config.toml
n_experts = 16
d_shared_expert = 256
balance_loss = 0.000358
init_std_router = 0.00808
rope_base = 10000.0
init_std_qkv = 0.0236
lr_mult_down = 2.0
decay_shape = "linear"
batch_tokens = 65536
Below are experts of layer 5 (counted from 0) of a mixture-of-experts language model. Rows are named down (a neuron's output weights, with its number) and show model dimensions 288-383. Each number is 128 + 24 x the weight over its row's rms, rounded and kept within 0 to 255.
Before each expert's rows: "raises" lists some tokens whose logits its average output raises strongly, later layers aside. This comes from a sample of Wikipedia text that the model never trained on.

# expert 6
raises: ".", " and", " for", ",", " with", "ed"
down4 [136 118 163 126 166 111 129 135 120  92 120 108 112 136 136 107 162 152 114 135 127 142 110 114 108 155 107 147 114 121 148 130 135 119 156 140 109 148 181 108 133 159 130 146 150 161 142 123  74 113 162  99 134 157 155 105 129 101 110 120 117 149 164 150 175  66 141 154 110 107 126 135 123 116 136  98  70 141 129 171 141 123 123 118 132 115 136 124 165 159 126 153 121  85 101  95]
down5 [115 128 132 106 109 140 121 132 133 132 107 156 137 126 152 135 123 115 104 125 117 148 142 143  77  99 162  98 174 131 113 113 115 138  83 138 139 110 100 154  96 166 137 121  86 111 131 153 127 123 119 108 117 155 124 121 103 170  96 118 132 120 113 131 146 126 114 134 114 143 108 133 140 177 129 114 117 114 145 140  71 165 139 143 128 140 135 109 126 119 111 168 162  70 112 120]
down6 [118  79 150 102 121 120 172  97 143 114 117 102 115 174 168 128 110  92 125 155 169 141  78 128 124 126 171 174 121 110 104 145 134 103 139 136 148 128 148 119 144 107 117 154 137 128 149 147 167 171 157 115 171 100 160 145 135 137 131 119 136 137 128 112 164  97 142 133 122 175 165 123 134 148 110 120 103 139  68 151 126 147 113 138 177 104 108  95 145 140 154 100 119 107 118 138]
down7 [125 133 155 141 136 145 118 118 145 145 100 114 108 168 104 126 109 109 118  84 130  91 147 132 121 151  98 144 147 115 119 132 162 128 133  87 135 153 128  89 132 156  89 109 132  96 134 130 157 118 112 117 141 145 118 125 143  98 192 140 122 119 157  75 114 120 101 156 119 119 186 139 131  93 151 100 163 141 191 145  83 116  87 128 127 185  98 147 128 110 146 147 157 139 144 146]
down8 [136 128 137 110 106 114 152 190 138 130 151 205  90 144 117 126 153 181 127 147 108 155 104 113 159 123 142 145 110 114 165 175 151 164 163 148 160 138  99 137  91  98 129 144 111 145 108  97 164  81 123 157 143 107 150 131 168 101 155 141 102 157 108 120 146 103 115 111 136 118 159  98 155 108 130 116 128 129 137  69 141 173 119 134 101 175  93 136 108 191 129 158 155  92 162 147]
down9 [130 130 115  91 140 109  76 116  91 140 126 109 171  90 117 141 153 133 145 115 194 132 148 129 111 125 113 132 124 124 140 149 131 135  97 158 109 152 142 127 130 111 119 137 154 120 122 158 124 126 115 101 143 140 134 149 103 102  99 110 157 138 129 121 116 106 134 132 143 117  92 123 123 113 162 144 138 169 116 159 168 145 124 134 131 100 126 141  87 129 186 132 139 139 142 135]
down10 [152 131 109 109 140 102 123 120 143 158 149 140 178 128  86 123  90 117 127 137 122 139 140 129 115 114 132  89 143 115 121 112 104 149 167 117 140 121 104 103  88 122 133 121  89 126 161 130 123 135 142 143 120  86 142 101 122 179 147 147 179 111 141 111 107 172 113  96 145 104 100  67 144 148  88 114 133 161 132 131 129 125 147 117 149 130 145  98 164 136 109 124 128 109  75  92]
down11 [122  97 111 153 149 182 109 120 116 128 137 117 143 102 154  81 115 164 167 137  97  81 146 131 129  94 113 130  90 120 122 172 162 133  97 151 149 110 121 110 153  99 112 164 186 121 151 160 188 104 154 126 134 119 122 109 133 166 110 115  99 105 141  90  85 134 136 124 129 146 105 112 127  88 100 168 103 107 104 124 147 162 140 141 127 158 106 142 117 123 129 108 162 133 136 112]
down12 [ 91 102 133 104 117 141 135 133 142 114 151 105 141 104 168 126 128 135 116 123 149 124  93  96 110 131  81 165 137 119 126 121 137 111 118 148 128 129 114 127 103 154 150 111 105 128 133  96 122 156 122 142 125 128 130 159 136 129 137 115 131 114 141 149 124  76 101 118 137 181 129  96 120 122  97 115  86 154 106 112 112 121 138 101 137  95 198  99  54 139 105 128 128 105 136 113]
down13 [136 135 116 123 121 150 134 133 118 177 102 174 142 117 115 108 136 144 109 158 142 156 113 137 160 129 137 131 109  90  79 143 129 130 134 132 126  91 146 127 129  92 125  75 115  68 120 131 133 134 163 145 157 114 111  94 122 111 131 156  80  79 136 128 163 127 116 102 153 120 167 151 122 172 138  83 116 104  84 157 163 104 191  99 141 147  87 145  91 131 123 114 147 141 112 119]
down14 [126 145 152 166 147 112 141 149 158 136 100 151 105 164 150 122 130 146  80 112  94 165 114 149 124 133 183 138  96 102 136  86 121 134 153 131  74 124 117 154 143 157 151 164 108 125 127 146 147 118 108  97  89 110 132 171 108 152 114 137 110 133 134  96 141 143 105 148 115 105 133  82 167 144 120 143 128 110 130 156 114 109 157 126 155 119 125 136  91 122 173 111 144 123 157 110]
down15 [148 114 156 125 134 125  91 109 111 143 144 119 130 117 122 144  82 173 158 129 113 121 167 130  91 108 121  91 136 127 132 131 146 135 102 123 133  99 130  99  95 129 129 114 117 122 113 127 107 121 120 156  69 140 114 116 113 127 124 146 123 126 167 130 108 140  99 178 151 119 167  98 140 147 131 112 139 151 156 175 126 148 155 103 125 195 147 131 124 109 128 167 164 131 153 135]
down16 [107 152 120 128 161 123  92 140 127 144 129 137  73 126 166  93 158 167 165 115 133 117 108 120 111 151 128 139 144 156 143 122 121 115 135 121 110 107 141 121 162  92 112 146 103 173  78 177 112 134 167  97 108 151 100 126 142 149 113 123 123 134 155 148  99 124 138 132  76 113 145 128  95 129 147 132  78 169 119 138 155 132  94 160  92 101 134 114 103 110 166  95 119 109 134 142]
down17 [ 71 189 103 142  86 142 146 137 127 119 127 141 182 118 121 132 103 135 143 175 106 107 119 120 124 152 169 148 131 106 121  90  98 113 135 171 126 105 127 116 113 129 127  96 121 106 147 116 152 107 201 115 104 151 104 117 134 113 153 136 124 130 139 104 134 127 103 139 121 146 169 143 141  74 152 145  90 132  85 154 141 104 129 147 119 118 136 120 109 103  99 147 105 140 152 110]
down18 [104  99 116 102 126 134 118 129 130 164 161  89  90 146 129 122 166 105 135 158 127 103 131 136 133 139 143 107 176 125 145 129  99 145 115 142 132 106 130 153  98 128  98 103 128 129  94 115 111 131 135 115 167 151 115 123 134 161 126 133 109  75  96 128 166 121 125 114  99 150 132 160 144 149  79 176 120 145 131 130 126  88  92 127 111 109  99 136 114 131 108 138 158 140  96 118]
down19 [ 94 132 117 148 142 113 119 107 141 115 161 114 109 151 147 121 109 146 160  91 184 141 118 124 142 100 124 125 130 101 126 109 125 107 150 106 123 122  98  97 119 131 122 110 127 131 135 125 113 162 135 122 163 118 182 128 145 116 119 155 124 160 165 145 174 183 154  97 136 120  86 128 105 133  94 107 171  99 117 108  94 117  96 147  87 136 119 148  96 103 124 146 106 119  70 132]
down20 [133 166 170 116 107 138  84  78 164 137 129 120  86 103 103 102 125 123 117 135 143 152 121 108 128 137 133  94 114 141 141 142 123  99  92 128 134 128 107 181 105 155 109 136 129 130 110 119 149 104 114 122  76 149 138 161 141  98 140 135 122 129 127 106 128 125 110 156 139 164 107 126 105  54 150  81 122 100 127  74 106  99 118  98 155 116 118 112 106 147 120 104 133 158 160 153]
down21 [156 139 165 121 125 140 106 144 123 149 146 100 143  88  97 114 137 148 137  96 133  99 132 118 107 132 134 115 103 131 125 132 136 163 130 119 117 158 105 112 123  95 105 130 148 139 143  77 126 131 118 151 145  96 169 156 122  96 143  96 119 189 118 122 153 150 123  90 117 142 129 162 112 145 131 138 130 133 109 127 136 127 159 110 129 126 177 115 136 124 119 124 144 120 130 125]
down22 [122  98 129 134 129 117  97 130 129  93 110 129 123 129  99  95 100 144 163 140 115  91 146 124 138 137 132  95 101 149 137 134  93 162 168 129 132 131 123  92 129  92  86 149 130 140 143  91 145 130  90 138 143 113 111 132 170 105  71 116 169 109 120 137 123 115 176 162 100 133 134 112 132 176 131 177 149 186 143 102 170 163 181 102 153 132 151 112 161 136 135  99 100 111 121 152]
down23 [114 122  97 113 127 135 162 175 127 132 107 122 173 129 119 136 142 124 135 157 105 129 104 138 113 119 109  95 168 126 155 173 163 169 117 154 156 101 156 142 173 138 155 100 164 143 115 122 133 118 125 108 150 136  75 104 115 105 126 137 137 134 179 162 139 103 167 125 101 103 147 171 149  94 122 163 152 138 138 107 136 104 114 176 166 111 131 103 148 146 121 110 115 131 192  84]
down24 [172 134 103 142 126  88 113 147 129 134 101  92 120 117 143 110 115 125 107 107 144 149 128 115 119 109 126 138 151 109 141 132 156 149  96 124 122 144 136 162 156 132 115 157 116 111 152 129 147 126 125  94 148 137 138 145 128 125 137  73 127 151 139 158 116 110 105  44 121 171 175 111 141  87  94 108 144 125 154 128 141 170 109 143 105 115 143 134 154 102 181  97 106  56 129 141]
down25 [ 81 151 152 105 140 162 132 114  97 123 128 115 116 109 154 146 140  82 132  89 127 161  89 115 120 150  79 169 150 122 145  86 171 133 131 103 132  70 132 138 148 107 127  95 140 148  95 131 160 149 117 128 144 144 136  93  84 136 171 141  68 100 148 102 129 133 107 117 140 111 162 124 166 143 152 124 139 107 188 115 141 140 143 137 148 109 166  99 141  96 116 108  89  93  93 139]
down26 [147 104 152 169 116 122 133  99 113 159 153 184 154 168 155 121 131 144 162 100 130 134 114 136 115 101 135  96 109 147 100 131 120 136 136 122 157 148 138 157 124 157  93 118 156 143  82 135 147 131 109 159 126 110 144 123 129 134 134 109  91 117 180 149  96 126 127 126 135 123 130 123 144 127 139 151 144 142 143  85 147 138 114 125 135 116 108 151 110 125  99 136 168 127 143 138]
down27 [107  97 158 155 121  98 115  95 151 126 136 115 169 110 145 112 133 124 107 136 192 132  76 103 146 135 109 161 167 132 135 181 128 104 132 145 129 114 114 151 175 150  78 166 105 145 140 118 134 146 166 155 134 120 142 127  98 126 108 135 121 152 130 148 129 139 136 138 157 117 174 125 130 151 154 137 111 148 131  98 132 154 151 142 126  88  90 162 148 175 128 138 142 165 132 135]
down28 [151 130 120 141 131 127 133 159 126 155 119  96 109 106 122 125 128 164 133 152 145 117 111 111 122 121 147 106 149 141 134 142 120 120  95 108 112 114 117 117 152 146 117 177 138  99 168 151 129 139 144 161 207 107 153 149 135 125 159 113 156 175  93 122 115  81 129 134 150 150 124 117 138 132 100 114 124 108 148  77 132 122 133 144 117 155  88 176 172 107 121 140 150 145 118 126]
down29 [129 146  91 120 147 135 114 140 112 136 104 112 140 106 128  94 126 139 131 106 132 161 132 114 154  94 124 122 134 126 147 125 102 154 104 114 119 122 113 157 148 129 185 112 155  93 122 106  77 149 141 129 122 155 110 129 108 151 135 103 141 110  93 172 115 127 137 151 143 164 132 127 115 148  99 128 136 103 140 138  90 105 107 128 167 165  88 149 143 120 198 115 152 134 138 120]
down30 [142  85 110  71 146 120  95 132 126 135 147 162 125 126 124 119 173 122 154 128  89 156 101 155 127 131 175 124  90 111 114  91 156 110 136 141 140 104 111  64 109 131 112 161 133 130 174 118  95 145 162  81 124 106  96 151  86 130 118 127  66 112 144 117 133 109 125 143 118 131 133 123 146 156  78 158 112 154  73 140 147 119 141  98 160 126 115 138 105 118 112 149 131 125 131 101]
down31 [159 139 105 165 160 126 125 137 127 122 144 125 151 136 110 124 124 135  36 165 175 116 164 140 119  96 119 119 110 116 120 153 138 112 142 128 120 113 126 149 152 141 104 124 128 106 123 143 111 133 125 102 143 128 118 149 140 112  88  84  76 147 161 133 148 153 129 102 159 108 153  91 178 159 146 113 174  84 108 105  86 113 130 161 107 117 173  97 148 169 132 134 141 142 105 112]
down32 [113 113 106 133 104  99 100 153 126 154  97 115 111 120 126 157 128  45 154 103  92  91 171  75 130 133 127 130  92 138 113  98 123 124 125 125 151 151 160 140 161 168  95 118 116 123 118 142 107 105 180 138 167 158 113 112 145  87 136  60 123 103 130 113 101 132 110 120 155 136 135 157  81 118 140 120 129 167 121 179 106 120 105 154 127 137 124 129 112 118 111 135 137  73 139 120]
down33 [151 147 117 148 141 127 159 111 131 120 155 149 117  65 120 142 147 115  94 120  86 142 117 145 110 122 138  88 108 128 109 124 104 113  77 104 133 152 155 144 116 101 153 111 118 110 105 133 138 124 161 109 124 116 105 137 206 112 141 142 176 138 113 100 126 107 147 116 150 169 114  98 183 109 154 181 137 161 127 163 143 106 126 124 104 119 142 125 105 155 148 114 141 127 173 132]
down34 [120 124 138  91 119 142 145 119 130 134 125 168  95 125 153 148 167 112  95 105 164 178 117 141 103 110 147 123 118  94 135 133 105 128 131 119 126 154 126 133 119 142 129 150 110 109 151 131 154 150 111 110 106 143 185 150 108 138 158  84 130 151 109  79 151 126 105 115 125 146 151 149 126 134 116 167 124 122 124 122 111 146 151 187 138 105 137 143 133 128 134 121 132 159 108 120]
down35 [131 104 150 196 134  84 138 131 146 153 161 152 134 101 100 106 143 141 100 117 175 133 141 105 158  81 123 171 142 169  78 143 125 137 130 169 144  64  94  99 130 154 116 103 100 127 106 112 142 123 113 138 157 115 147 105 123 103 137  98 139 118 140 124 145 170 159 162 138 156  82 143 144 106 119 110 121 101 119 164 143 123 123 134 165 182 174 106 137 127 101 145 117 157 112 139]
down36 [ 83 148 124 158 138 124 112 137 134 126 109  74 114 112 147 136 101 131 106 162 137 102 124  87 151 153 112 138 181 118 126 168 120 111 120 125 147 111 157 118 131 152  94 143 118 113 122 132 114 137 129 127  66 115 153 121 120 126 117 125 170 171 134  97 143 106 155 137 153 128 149 145 126 172 118  84 113 109 144 103 102 122 120  91 187 102 103 123 163 113 121 118 135 130 118 121]
down37 [171  97 109 103 123 156 155 136 126 110 145 173 108 149 128  81 140 134 167  94 136 140 116 143 120 142 108 120 176 140 120 143 107 150 114 104 134 151 115 157 115 159 115 103 169  84 165 101 144 123 110 116 132  81  84  76 175 121  92 162 149 110  99 107 103 131 135 104 118 151 111 111 150 144 136 159 131  99  96 138 159 145 137 154 134 142 165 118 170  99 161 139  98 119 111 137]